From a checkpoint of a small mixture-of-experts model trained on Wikipedia.
Size: 12 layers, vocabulary 8192.
Training: a variant of Muon for the experts, 6882 steps.
Below are experts of layer 7 (counted from 0) of a mixture-of-experts language model. Rows are named router (the router's row for the expert), gate (a neuron's input weights, with its number), up (a neuron's input weights, with its number) and show model dimensions 256-383. Each number is 200 + 20 x the weight over its row's rms, rounded and kept within 0 to 999.
After each expert's rows: a language model's description of what the expert responds to. This comes from a sample of Wikipedia text that the model never trained on.

# expert 37
router,184,182,230,176,186,198,223,206,174,210,229,217,197,183,206,157,172,191,209,164,207,204,210,187,226,218,205,184,225,194,201,189,175,201,250,188,199,205,189,206,214,213,217,191,237,201,190,154,190,172,183,201,152,197,177,202,216,199,214,199,219,185,225,229,206,204,234,179,208,224,245,187,231,199,213,205,168,216,221,181,211,214,200,189,175,217,157,225,182,219,197,199,188,177,198,211,205,180,174,190,186,141,198,222,215,187,215,191,200,191,170,210,179,182,157,165,207,199,155,178,204,210,219,203,224,206,176,224
gate0,204,173,202,191,190,156,182,189,198,197,202,214,188,189,173,223,192,189,197,224,213,174,182,208,165,221,213,211,187,213,187,181,221,203,202,189,207,192,210,197,226,195,182,202,215,210,214,178,205,181,184,192,186,168,224,230,190,193,228,221,206,181,203,180,172,212,195,176,175,165,221,180,232,201,217,193,214,184,171,219,192,207,193,227,191,231,203,220,183,224,167,157,178,230,175,204,187,178,183,175,181,179,200,213,207,185,199,176,194,193,182,192,207,193,179,156,200,222,218,218,241,182,199,198,175,195,171,180
up0,191,196,211,171,234,161,202,186,198,211,185,222,192,195,193,211,216,194,215,232,201,209,197,208,168,202,192,230,212,196,177,213,172,191,232,205,211,230,186,182,181,210,206,199,212,201,191,192,167,191,173,188,174,176,219,196,184,213,244,217,166,160,182,176,201,218,200,194,186,155,206,151,158,211,191,200,204,204,163,194,186,200,198,223,179,250,178,215,214,207,181,197,195,208,221,199,172,206,185,175,237,206,205,202,206,184,232,185,200,194,200,225,220,201,215,183,207,188,235,200,228,222,224,206,211,208,215,201
gate1,217,199,180,182,151,179,199,225,180,193,172,204,182,222,218,226,164,204,210,165,198,210,230,199,195,228,222,208,226,201,206,164,192,188,197,176,178,207,196,210,207,232,179,200,174,160,192,194,210,198,188,208,226,206,235,186,233,188,174,184,183,204,219,188,188,187,206,191,190,219,216,177,194,227,199,214,200,176,195,197,211,215,232,194,236,182,171,225,164,183,220,187,188,196,179,188,195,207,210,181,207,237,205,212,161,196,191,185,201,197,218,229,190,216,199,192,212,240,194,208,194,179,229,214,189,198,184,202
up1,211,190,201,220,219,229,198,186,182,213,202,214,190,227,218,154,189,168,207,171,212,182,210,213,203,182,176,173,201,229,152,210,228,198,194,170,241,163,258,196,215,195,206,177,230,190,187,170,208,221,209,220,202,212,188,190,156,209,223,183,211,194,205,185,219,178,213,211,194,179,209,171,192,176,192,204,205,216,226,208,184,188,211,222,201,174,186,181,191,225,208,200,220,214,185,239,193,170,225,181,213,186,194,212,189,195,200,218,182,231,173,184,202,242,204,181,189,199,208,207,218,187,212,171,214,214,222,193
What it handles: Digits and number pieces in tables, scores, chart positions and measurements, such as 3, 000, 25, million.

# expert 2
router,200,182,209,172,221,179,223,245,212,196,170,213,193,207,205,174,270,258,217,208,204,196,213,201,211,187,209,221,209,220,172,199,229,210,197,188,191,170,200,204,198,259,197,180,177,197,208,224,170,194,214,219,149,162,207,221,206,173,192,211,170,220,182,205,204,199,227,202,198,173,203,230,205,187,221,224,235,213,207,168,220,215,180,190,204,173,175,196,198,191,185,215,206,175,179,206,201,219,182,169,194,182,185,215,200,198,175,214,212,218,194,210,191,183,211,178,234,207,178,211,212,201,226,192,227,203,128,195
gate1,207,166,217,208,213,168,172,217,202,172,210,197,180,178,189,172,219,177,215,172,184,170,215,221,208,238,220,224,206,190,155,189,214,182,168,196,168,214,194,174,213,194,215,180,238,150,187,226,204,203,222,217,209,205,198,204,212,165,172,179,193,192,193,202,224,203,191,207,204,210,211,193,207,180,187,190,225,212,183,211,196,184,236,190,196,188,152,209,204,209,219,179,201,184,176,185,201,226,224,217,188,179,204,207,208,195,178,210,158,229,187,227,195,214,203,213,201,219,190,197,243,176,183,174,208,188,162,198
up1,218,189,218,203,192,191,173,193,211,195,180,230,194,191,185,215,181,234,195,257,204,202,217,218,160,200,219,208,187,200,180,208,233,186,210,196,193,213,228,228,221,219,181,207,163,246,236,217,176,192,209,193,225,235,207,210,196,177,182,180,202,181,233,188,214,214,248,184,205,221,197,227,202,186,190,233,198,223,218,213,208,184,159,177,188,163,196,199,215,238,225,182,216,220,221,194,230,191,200,192,183,203,211,215,218,221,217,200,196,205,210,216,201,204,215,199,155,174,229,196,166,220,188,209,227,215,224,223
gate2,173,200,199,189,201,211,215,221,224,206,201,200,206,200,222,220,217,191,198,204,201,219,191,208,187,214,209,189,199,215,214,199,226,208,168,215,177,181,221,199,185,239,241,235,188,199,170,258,194,205,196,199,175,188,202,221,209,196,188,201,181,190,211,192,222,204,223,251,190,182,210,224,204,184,204,176,168,214,154,205,230,213,194,206,213,195,168,193,201,183,172,191,193,193,186,225,207,229,219,197,218,155,204,179,179,160,180,182,190,210,231,237,224,227,193,179,208,200,198,183,208,161,198,229,205,242,195,178
up2,185,188,225,150,202,192,225,217,176,194,157,168,151,177,237,187,201,173,193,180,169,241,186,195,187,216,220,189,179,217,193,210,246,202,180,205,199,185,186,236,180,182,184,186,210,185,206,214,145,229,195,239,179,237,210,237,206,229,214,175,228,181,175,195,193,221,212,230,213,191,223,182,216,199,192,165,182,238,194,193,209,238,180,199,225,204,200,223,166,179,214,170,184,203,212,224,209,195,192,188,209,204,209,193,195,202,166,219,203,213,207,223,208,164,189,185,183,210,241,213,175,188,217,235,188,196,211,207
What it handles: Commas in prose, dates and digit groups, plus "of" in names and phrases, e.g. "Art Institute of Chicago", "1996,", "63,321".

# expert 9
router,214,180,193,157,203,198,226,214,197,192,252,210,182,206,251,165,231,195,184,175,199,211,202,196,220,200,192,212,168,160,197,194,160,193,175,218,206,196,214,186,196,197,201,194,198,213,207,217,237,211,171,221,164,171,208,218,182,181,207,192,196,238,204,190,217,161,196,195,222,171,183,215,203,179,174,205,197,218,192,237,209,191,161,193,204,221,197,202,195,200,200,163,189,247,188,222,200,176,189,197,233,216,162,206,207,213,156,235,210,197,186,205,233,206,205,232,169,223,181,222,189,215,219,165,191,202,176,188
gate1,210,176,182,216,180,197,219,207,213,205,229,195,248,209,216,210,179,205,227,178,201,182,168,195,171,188,217,194,204,162,230,242,184,208,200,222,229,196,160,215,201,207,160,185,217,222,184,203,191,208,202,219,181,234,172,177,203,216,199,175,155,196,203,213,209,233,217,189,205,180,201,183,206,215,204,182,208,206,175,204,186,203,206,200,206,220,182,188,217,187,164,181,207,205,230,196,165,183,143,165,142,184,215,176,190,161,211,187,201,179,188,171,261,187,180,168,208,210,207,220,189,201,182,192,177,218,164,210
up1,202,221,235,213,192,187,212,190,202,210,179,193,207,223,183,179,236,185,202,181,208,231,194,182,256,214,203,205,199,240,214,190,223,200,218,156,206,178,174,207,190,178,191,209,170,245,190,205,194,225,192,167,177,244,214,186,186,187,198,191,212,193,252,218,198,229,213,140,184,209,236,212,204,170,166,182,197,174,194,201,186,230,214,220,182,239,219,237,199,197,173,192,198,198,191,206,176,211,224,191,162,195,170,225,212,176,171,217,217,230,181,205,226,229,174,218,167,189,242,214,228,169,192,214,173,191,215,169
gate2,201,213,188,205,205,202,171,198,171,191,203,224,196,211,193,200,193,211,177,211,195,212,210,206,192,219,211,213,207,204,208,238,206,210,199,258,203,180,184,200,197,183,173,231,212,216,196,177,192,194,168,177,159,201,169,205,200,228,171,182,174,174,188,184,193,193,171,196,182,226,216,194,207,212,174,178,237,214,189,179,198,190,228,184,230,188,240,201,165,197,175,180,196,225,175,167,175,211,198,215,183,168,204,200,209,180,166,183,186,226,171,199,239,205,166,172,245,201,188,215,215,196,189,185,161,222,192,177
up2,219,171,240,206,178,171,212,167,225,236,243,186,168,186,191,184,230,205,195,212,204,190,164,218,222,193,191,184,172,226,198,211,209,218,213,189,195,187,234,209,210,188,240,208,219,192,197,212,163,177,168,245,229,218,187,171,160,256,198,208,216,206,213,188,245,197,189,212,214,160,205,217,152,229,197,210,225,191,197,204,163,207,203,215,226,185,205,190,169,206,185,200,208,195,201,179,205,203,231,206,194,187,223,210,199,196,223,176,220,175,204,216,186,174,174,210,212,225,202,219,176,205,216,194,221,214,199,203
What it handles: Prepositions and the infinitive marker joining a head word to what follows, such as of, to, for, by, with, into.

# expert 32
router,203,239,211,181,214,213,197,173,219,212,206,226,170,234,189,196,181,214,201,185,193,212,180,197,165,189,227,201,207,179,184,214,194,181,234,211,172,231,195,177,139,205,220,188,209,179,216,188,220,215,185,171,209,171,203,207,165,211,205,225,211,217,182,206,201,192,193,214,215,218,182,175,206,205,197,218,193,206,191,172,212,187,193,192,169,247,170,201,223,170,231,211,205,208,187,197,170,198,189,215,164,193,175,211,167,170,202,219,190,211,234,183,204,222,205,210,188,215,201,222,213,176,221,197,193,166,187,216
gate0,197,253,184,180,222,208,161,189,212,163,213,224,152,199,220,205,189,195,194,190,168,210,204,219,215,188,229,174,214,179,187,192,197,213,194,207,214,220,214,200,182,222,223,208,201,181,179,218,216,214,204,160,191,199,177,150,187,206,194,181,206,189,196,179,219,208,180,197,186,210,166,189,203,233,178,163,166,240,162,229,211,201,169,209,208,205,165,208,189,189,223,205,191,212,205,191,194,171,218,203,175,199,213,212,202,227,206,211,226,217,189,197,228,203,196,188,170,182,203,166,224,208,181,198,204,176,201,219
up0,173,201,176,215,190,207,214,178,199,212,170,220,211,208,190,244,222,208,181,202,202,194,218,200,180,190,204,214,200,180,192,187,210,159,213,181,206,199,151,239,215,204,193,219,189,240,189,173,195,177,210,200,237,224,189,225,227,203,182,168,206,169,145,211,181,208,201,196,209,237,198,201,171,223,185,203,171,218,185,179,187,182,238,223,221,210,181,214,209,188,157,183,212,193,190,206,189,184,215,185,196,206,185,242,226,212,203,189,227,195,171,217,190,243,226,222,216,200,188,203,206,162,199,247,209,189,213,195
gate1,184,203,183,185,148,180,207,189,213,180,166,224,195,198,218,186,170,213,186,196,204,207,186,237,161,202,212,209,202,209,219,205,184,196,240,203,197,212,164,212,188,245,188,186,195,182,168,218,204,205,206,175,187,201,166,236,233,196,217,200,172,204,162,202,210,189,168,223,218,216,195,202,201,230,210,188,209,244,202,196,205,169,206,206,229,193,154,179,215,206,191,186,184,183,201,183,205,211,200,187,218,205,175,233,194,217,213,194,198,214,186,212,208,181,217,179,224,213,184,209,196,210,185,185,184,211,183,166
up1,201,205,196,183,196,192,223,189,218,188,215,197,177,214,212,159,208,210,190,181,201,208,175,215,145,234,181,238,230,191,218,219,216,207,222,209,208,199,205,205,186,197,209,215,194,158,208,189,197,205,179,179,194,164,170,226,181,174,191,192,189,197,187,199,200,188,143,199,232,225,221,229,201,206,245,166,207,218,159,227,185,197,182,223,216,216,193,183,204,195,186,197,201,178,193,240,185,170,190,219,237,204,204,202,207,182,244,194,238,206,191,204,217,189,210,201,195,235,167,207,189,207,196,202,189,189,219,190
What it handles: The -ing and -ed endings of verbs and gerunds after to, and or he, such as making, playing, commanding, maiming.

# expert 4
router,174,207,207,205,202,215,179,213,216,224,203,220,206,234,203,178,180,173,191,219,190,205,211,186,197,200,163,183,184,217,229,215,188,159,216,225,175,171,173,172,218,199,206,187,204,185,223,217,187,195,180,203,230,181,179,187,177,207,198,198,189,187,213,197,213,202,243,230,202,203,209,174,207,176,212,227,215,217,232,244,170,207,241,224,233,186,170,232,174,205,246,206,207,194,212,200,189,237,176,202,218,225,193,233,215,186,213,209,204,199,198,215,156,199,252,215,197,198,180,208,219,218,206,201,212,178,194,207
gate0,221,182,210,186,219,200,169,202,181,195,205,153,213,202,183,163,174,182,206,238,171,208,181,248,223,192,188,201,152,222,202,206,193,180,256,202,183,181,204,206,220,181,209,198,220,205,205,199,204,198,171,206,237,211,203,225,208,205,186,185,187,195,215,168,195,205,214,209,197,158,212,187,185,220,163,222,186,172,190,188,182,190,210,220,245,222,192,200,209,195,209,214,175,199,193,189,206,227,220,220,175,207,229,182,221,190,162,191,215,204,146,186,198,188,190,211,173,197,209,200,183,223,196,226,206,202,239,202
up0,224,191,201,207,196,219,183,227,212,228,180,209,184,167,214,218,171,167,186,167,192,174,188,183,172,183,183,204,213,150,185,189,194,157,176,175,191,181,218,201,201,217,243,194,209,230,189,188,186,205,201,175,190,198,234,188,215,215,247,203,188,225,213,171,181,216,190,169,232,222,229,186,171,186,189,240,177,220,217,194,173,220,211,184,191,184,208,219,193,218,200,192,217,225,189,216,210,194,208,225,190,212,167,209,181,208,220,200,193,192,204,179,205,240,173,196,203,183,205,208,198,227,244,182,189,227,185,195
gate1,227,165,240,234,196,225,217,181,196,240,214,222,169,204,216,194,171,179,174,232,230,192,214,216,195,184,200,196,201,190,174,189,219,192,182,199,228,201,177,178,235,184,214,204,199,183,206,195,219,183,209,207,198,198,189,175,217,189,193,219,175,232,208,182,182,218,211,203,243,207,185,212,213,179,231,173,180,218,203,220,188,218,217,227,234,191,193,201,165,220,204,193,189,200,178,218,189,207,201,213,196,211,193,209,200,222,226,158,249,199,190,215,178,213,210,192,205,231,179,190,159,172,189,176,223,178,223,195
up1,202,181,220,214,201,238,209,177,212,191,172,213,187,182,203,192,174,181,157,224,186,223,179,214,198,209,211,186,195,157,209,209,177,198,201,207,208,188,174,210,244,204,188,187,182,235,202,191,167,200,205,173,208,214,204,167,209,206,193,221,175,192,232,169,231,203,202,202,211,201,229,173,195,173,202,219,211,172,220,206,208,210,200,233,214,211,202,190,176,227,169,192,182,210,192,200,221,173,197,205,196,179,210,252,207,238,232,206,209,214,202,175,166,209,203,203,219,193,188,158,214,200,203,197,229,192,224,188
What it handles: Verbs and words right after a subject in biographies of athletes and musicians, such as signed with, graduated, released, joined.

# expert 39
router,212,172,195,135,184,204,197,183,213,210,215,195,199,178,241,196,211,179,203,198,229,206,177,224,193,190,180,195,213,196,198,232,230,220,234,194,190,209,202,190,215,226,257,228,170,230,199,190,182,212,207,194,214,220,230,207,220,194,183,206,211,210,215,205,159,201,199,196,162,187,212,192,231,217,212,166,200,201,201,146,170,196,183,185,222,218,219,212,212,195,191,174,192,220,209,175,191,202,197,248,221,179,199,214,215,180,172,223,187,212,201,226,201,192,197,202,164,219,216,204,178,170,237,219,216,198,254,219
gate0,234,202,215,219,201,186,184,153,204,199,223,182,213,198,196,179,211,205,183,213,204,183,195,197,223,185,200,204,202,178,224,180,239,194,209,224,238,225,202,156,203,215,230,197,190,206,219,208,179,200,203,179,186,195,203,217,208,194,217,204,165,183,224,216,230,225,186,195,182,212,187,190,221,212,217,180,197,216,196,196,213,226,177,214,194,223,178,222,219,230,200,235,229,185,249,210,196,186,260,195,224,218,210,206,214,175,242,182,211,203,247,213,236,211,189,195,176,193,187,188,231,226,194,192,231,192,202,173
up0,190,230,195,240,229,185,186,203,191,206,224,148,219,193,196,200,169,236,221,219,185,162,206,193,210,212,200,158,195,211,187,197,194,198,221,172,196,210,200,216,207,211,182,181,201,202,178,195,225,191,175,204,194,179,180,195,242,187,186,189,211,227,187,224,183,168,223,209,198,201,164,212,196,188,176,197,165,169,160,180,195,213,227,180,220,159,206,181,187,197,157,185,209,189,168,209,213,203,203,204,187,227,179,197,223,218,182,218,188,173,194,191,150,217,200,231,215,230,232,201,157,178,163,220,173,199,224,199
gate1,219,192,208,221,212,210,240,204,203,235,193,182,183,225,207,166,202,193,209,217,218,218,229,209,206,187,203,208,177,185,212,201,190,202,170,186,176,189,221,192,184,203,216,200,217,186,232,214,212,195,219,172,188,250,190,202,187,211,221,237,215,183,220,190,212,182,206,178,198,197,174,215,182,206,205,199,207,188,156,178,207,196,183,234,208,178,177,186,214,227,207,194,175,154,188,141,201,205,208,190,237,190,229,196,192,213,198,199,214,195,200,219,192,214,150,211,215,210,209,234,220,177,214,223,195,144,211,187
up1,216,195,189,200,221,204,210,221,205,214,167,198,179,205,208,175,179,177,192,227,228,196,236,205,185,208,205,194,217,196,187,187,194,213,186,214,208,197,199,209,182,202,248,211,227,218,180,192,205,224,216,192,180,212,191,204,224,193,204,206,216,194,218,195,180,170,169,194,162,189,189,190,175,189,231,207,237,177,194,187,185,184,180,219,184,205,197,220,180,163,233,216,210,178,203,201,200,177,193,184,232,185,207,195,177,202,201,211,211,225,182,200,185,159,209,244,175,171,206,240,224,228,223,191,219,195,185,248
What it handles: Forms of "be" after a subject, such as was, is, been, and opening brackets before numbers or years in tables and lists.

# expert 27
router,213,211,184,206,179,210,223,199,178,232,203,193,205,236,204,186,197,195,217,204,214,192,200,210,196,197,195,196,163,184,207,212,152,195,183,189,217,199,186,202,190,180,221,197,180,212,228,174,221,179,183,198,209,179,207,179,181,194,219,171,192,220,181,247,182,240,201,166,214,177,169,190,238,203,176,186,212,179,214,189,174,193,244,213,230,192,187,181,189,209,216,190,203,210,187,209,186,190,185,207,213,184,217,194,198,178,166,181,219,232,204,240,184,212,202,217,217,194,216,201,177,230,227,188,195,190,205,202
gate0,218,221,228,193,202,208,227,213,192,232,177,177,209,217,203,203,220,204,178,219,209,180,248,206,177,215,210,225,169,202,184,203,187,184,193,192,225,216,218,167,236,161,182,202,160,176,195,172,248,180,191,209,165,187,212,143,220,214,199,224,186,206,219,206,162,208,219,200,224,186,191,201,227,212,183,177,203,233,222,203,193,220,184,185,209,218,198,184,187,201,199,169,176,212,243,208,182,224,188,207,198,197,178,193,208,211,193,209,219,232,181,195,219,210,192,213,232,198,206,210,273,195,234,206,192,172,186,173
up0,205,191,194,208,194,252,214,208,190,217,209,195,200,208,213,202,238,192,197,217,217,223,202,198,204,227,179,204,208,193,187,196,240,209,171,162,195,238,212,202,182,172,175,187,235,225,196,222,178,181,169,216,215,188,193,227,182,198,205,171,227,201,202,230,186,192,215,205,186,158,203,201,182,201,190,178,229,204,194,209,209,219,165,203,185,179,170,219,199,202,186,184,234,231,169,220,200,171,233,183,252,197,187,209,200,198,196,213,211,144,205,194,211,185,201,207,203,201,178,201,213,159,165,241,191,227,194,226
gate1,208,213,215,207,184,178,157,209,202,218,204,200,235,249,191,186,198,210,192,223,222,213,209,211,186,200,192,196,180,210,223,193,169,199,199,197,220,238,200,200,221,182,172,211,186,167,197,192,171,203,197,190,190,185,186,193,196,192,207,177,160,266,180,207,196,231,221,203,186,211,137,161,194,204,191,156,180,187,199,222,215,199,206,195,209,180,156,228,167,172,194,172,215,209,166,193,187,167,186,211,188,173,188,182,202,190,180,195,238,254,218,175,200,205,193,201,181,205,197,215,210,208,184,207,188,198,227,202
up1,194,172,213,181,200,205,206,217,198,242,189,217,174,173,193,174,227,206,170,214,212,192,184,192,187,219,190,185,220,211,183,225,176,231,189,190,176,245,227,205,225,259,196,178,189,200,187,212,197,174,172,215,213,210,213,198,207,218,197,175,165,208,225,215,208,196,197,210,183,217,210,201,198,204,208,168,210,215,215,199,165,178,236,216,199,184,238,187,205,258,202,153,225,165,207,214,206,207,196,187,183,212,210,198,194,205,172,161,211,209,204,205,153,231,188,243,186,196,227,194,167,210,193,223,171,193,174,200
What it handles: Mid-word pieces ending in "i", mostly in foreign names and long words, such as ti in repetitive, si in Maksimir, ni.

# expert 42
router,191,236,222,223,220,206,214,199,200,228,192,199,207,219,190,209,161,244,213,223,204,191,196,214,223,175,182,157,214,202,238,212,223,234,231,213,186,227,156,202,154,214,210,227,245,212,199,174,194,173,209,165,214,173,201,212,213,170,187,208,228,201,203,167,213,185,216,205,197,222,180,194,186,197,167,204,235,219,205,212,201,195,167,197,186,177,208,192,193,205,181,198,225,191,203,203,201,209,188,219,216,186,199,176,171,216,211,183,209,209,203,206,179,198,185,201,198,206,193,220,219,193,215,172,168,173,192,189
gate1,229,219,217,203,219,207,218,185,219,237,165,183,198,204,227,185,197,196,235,244,184,223,189,179,195,221,209,183,203,208,206,191,202,230,203,191,226,205,191,191,188,252,223,209,204,219,217,232,203,238,202,188,203,225,204,225,229,184,208,151,203,180,191,162,240,166,179,223,174,226,200,218,178,222,181,205,187,240,184,205,194,221,206,193,185,177,166,214,202,220,196,197,203,222,210,213,180,221,210,174,180,236,174,233,202,257,192,203,185,206,247,198,200,209,198,177,211,178,172,189,226,201,222,205,190,171,229,207
up1,228,197,235,231,231,203,205,205,183,185,221,212,179,153,187,204,245,226,196,203,195,199,215,209,198,214,215,147,186,230,187,223,224,189,205,201,188,207,174,214,216,211,197,201,225,201,152,201,192,218,222,181,211,218,198,189,177,223,203,199,215,224,170,177,191,184,222,198,195,154,213,195,184,221,190,178,225,194,192,201,198,207,222,229,180,161,158,196,199,201,185,216,169,199,184,224,179,206,232,170,206,201,223,214,216,198,230,183,189,180,238,179,199,190,219,186,168,187,197,216,161,193,214,218,188,209,197,211
gate2,268,188,193,194,184,218,178,202,223,190,191,197,230,228,167,211,164,209,185,211,190,163,196,205,216,201,158,169,200,171,186,233,206,184,200,212,178,216,189,190,202,223,183,193,205,142,209,201,219,179,207,219,205,173,183,216,221,178,204,189,177,230,219,191,182,218,166,242,194,194,219,190,239,192,183,173,192,204,212,194,236,171,170,243,212,209,174,188,191,185,171,205,189,188,191,248,205,205,232,246,170,194,227,208,173,169,233,196,193,179,196,198,202,187,199,154,200,182,201,242,215,202,183,211,184,221,199,190
up2,204,188,221,182,197,231,184,197,213,186,206,196,226,186,213,206,221,204,238,201,178,177,183,174,221,203,217,227,228,178,195,181,201,185,206,203,190,207,205,152,230,228,210,228,162,181,207,215,185,187,207,200,193,187,206,196,232,189,207,212,186,197,233,189,193,191,182,234,168,208,200,218,212,200,203,198,241,187,200,180,219,212,178,178,210,221,241,191,203,247,208,181,179,189,202,200,203,236,170,212,160,172,234,200,165,213,223,157,209,191,183,183,192,206,181,200,205,192,214,216,220,125,213,226,220,183,202,185
What it handles: Word pieces with doubled or clustered consonants such as ll, ff, pp, tt, ck, nd inside words like Jell-O, Nafferton, intentionally.

# expert 29
router,150,207,183,207,169,194,189,233,188,207,197,192,216,200,202,240,224,203,242,189,221,191,156,193,193,220,210,175,201,200,201,198,216,214,177,184,183,214,256,180,174,190,195,164,174,198,205,223,224,170,194,175,203,218,171,206,193,213,175,203,198,192,192,221,217,189,180,186,227,217,165,198,213,189,178,238,190,195,193,197,209,174,218,181,173,206,226,196,193,186,210,218,234,217,145,205,174,199,176,193,195,201,173,159,209,181,239,196,175,172,192,191,198,178,238,204,188,192,174,180,193,179,206,236,194,220,220,193
gate0,215,218,200,201,216,198,184,169,183,205,209,216,198,209,214,222,242,197,216,194,174,204,220,246,203,186,194,197,191,208,187,187,194,198,178,223,196,195,203,182,202,196,215,199,179,241,174,226,205,150,166,184,214,191,150,189,228,186,222,188,194,209,203,201,177,200,231,204,218,170,159,186,197,218,165,195,230,236,215,208,204,167,192,237,227,212,199,223,203,223,158,214,193,203,233,219,200,230,203,199,187,198,233,205,208,207,211,198,230,186,204,213,184,187,216,188,191,214,175,199,192,189,186,212,171,243,217,205
up0,198,166,209,212,180,193,241,222,164,185,192,174,202,200,214,203,207,187,164,209,197,204,199,137,203,195,191,199,181,200,238,214,176,202,206,181,188,192,190,227,189,214,196,202,218,157,184,209,188,214,207,203,208,202,217,193,214,213,196,206,198,223,179,196,229,156,197,195,188,206,198,232,213,203,213,215,207,175,189,154,202,199,198,237,171,199,208,184,200,173,207,212,200,189,194,169,216,205,254,181,181,191,161,163,215,197,192,213,209,193,187,219,234,210,198,198,208,201,210,155,206,207,214,220,189,189,204,179
gate1,174,212,165,242,197,176,186,201,186,183,182,234,238,172,193,214,179,210,224,182,190,204,207,200,198,198,189,185,179,188,204,144,214,173,173,204,208,183,240,190,206,226,189,187,188,217,205,198,238,235,232,224,228,236,180,176,185,222,188,202,163,165,228,181,216,196,215,202,185,215,180,220,155,201,214,215,195,185,220,205,192,238,221,161,177,214,203,210,149,187,166,161,160,213,202,217,195,236,210,184,196,184,166,205,215,205,219,201,198,213,185,195,202,207,181,177,171,220,198,188,203,203,233,185,157,217,191,200
up1,170,185,181,209,197,192,198,172,219,177,158,217,223,218,200,223,198,179,205,179,181,203,232,165,184,204,188,165,215,194,198,163,190,199,186,167,217,205,189,188,196,196,194,200,177,215,206,191,222,235,187,215,206,184,217,196,215,218,196,188,167,210,212,199,196,188,225,184,229,210,147,235,183,213,209,216,161,199,218,234,182,216,217,193,175,234,210,208,171,179,186,193,210,184,214,223,218,218,209,203,235,166,200,188,193,235,233,234,205,207,181,202,193,216,181,176,151,190,209,205,184,186,201,223,187,205,206,174
What it handles: Equals signs of section headings, closing brackets and paragraph breaks in wiki markup, such as ===Badges===, ==Plot==, and closing ).

# expert 19
router,204,216,194,188,208,157,166,193,194,213,200,226,204,203,203,182,229,165,214,228,192,199,233,215,200,230,194,201,165,189,225,226,174,228,210,197,205,202,198,198,190,170,180,222,227,220,189,189,200,161,206,149,228,218,187,177,202,238,176,182,218,203,186,202,160,166,207,211,192,211,175,162,207,217,198,205,199,186,170,199,209,186,173,191,185,209,215,217,210,174,197,186,226,168,182,212,216,217,189,197,198,184,207,180,177,226,167,178,203,207,224,185,210,178,223,193,176,203,220,170,186,202,206,225,193,214,205,211
gate0,193,174,209,175,205,233,219,197,208,213,202,185,185,212,190,205,206,188,193,182,213,216,202,205,203,196,215,225,169,220,218,187,189,217,213,196,200,199,187,234,179,232,175,221,200,183,210,204,190,209,215,200,219,217,182,221,199,222,241,228,179,194,205,166,193,211,217,193,189,209,220,181,209,222,239,166,208,207,201,218,183,191,209,229,219,197,157,203,218,221,183,160,187,214,219,223,214,204,217,190,180,188,217,182,170,215,212,193,199,213,153,181,223,218,219,187,180,168,202,148,204,198,215,237,224,201,187,197
up0,196,236,208,193,217,173,260,210,170,205,150,200,170,239,232,215,219,183,205,181,220,204,194,206,176,211,219,162,171,199,212,238,187,207,205,181,191,201,204,192,194,219,187,221,192,178,213,193,189,212,173,195,181,221,196,184,203,238,209,214,210,201,215,180,205,186,183,203,217,153,191,185,166,189,174,184,218,195,192,183,182,187,198,213,206,111,172,218,193,201,222,198,183,193,187,195,180,170,181,190,202,176,196,201,180,198,221,152,188,187,204,174,203,174,180,214,194,224,195,193,151,173,211,195,212,216,184,190
gate1,211,202,186,205,203,213,209,221,206,181,222,218,235,249,192,190,215,185,206,198,233,221,188,166,212,199,218,197,210,196,209,207,196,190,237,230,223,217,222,138,218,186,195,247,211,204,221,195,200,174,201,208,203,226,206,183,197,189,163,187,198,212,196,142,151,207,201,199,233,213,178,245,189,191,207,188,225,180,213,200,185,200,203,224,206,186,193,241,233,244,230,187,194,185,191,214,220,196,215,213,203,213,199,171,218,208,215,197,184,213,202,207,215,195,174,176,206,164,229,220,211,184,189,228,218,200,200,166
up1,233,215,190,233,212,250,187,199,169,175,207,214,177,176,185,221,179,170,216,211,198,252,194,223,201,189,206,208,199,200,227,213,154,222,255,210,207,215,208,209,199,218,198,225,217,219,221,202,166,181,211,155,205,219,248,212,212,212,192,211,178,184,180,226,208,174,172,210,197,212,216,198,199,194,191,233,182,176,204,215,218,226,213,206,180,223,195,216,208,214,203,203,234,208,176,224,204,203,223,195,236,191,187,207,223,189,212,177,179,178,176,198,183,173,184,199,207,196,242,191,198,203,206,212,182,203,166,183
What it handles: The word "in" or "In" at the start of a phrase, "as", and small numbers in lists and tables, such as 2, 6th.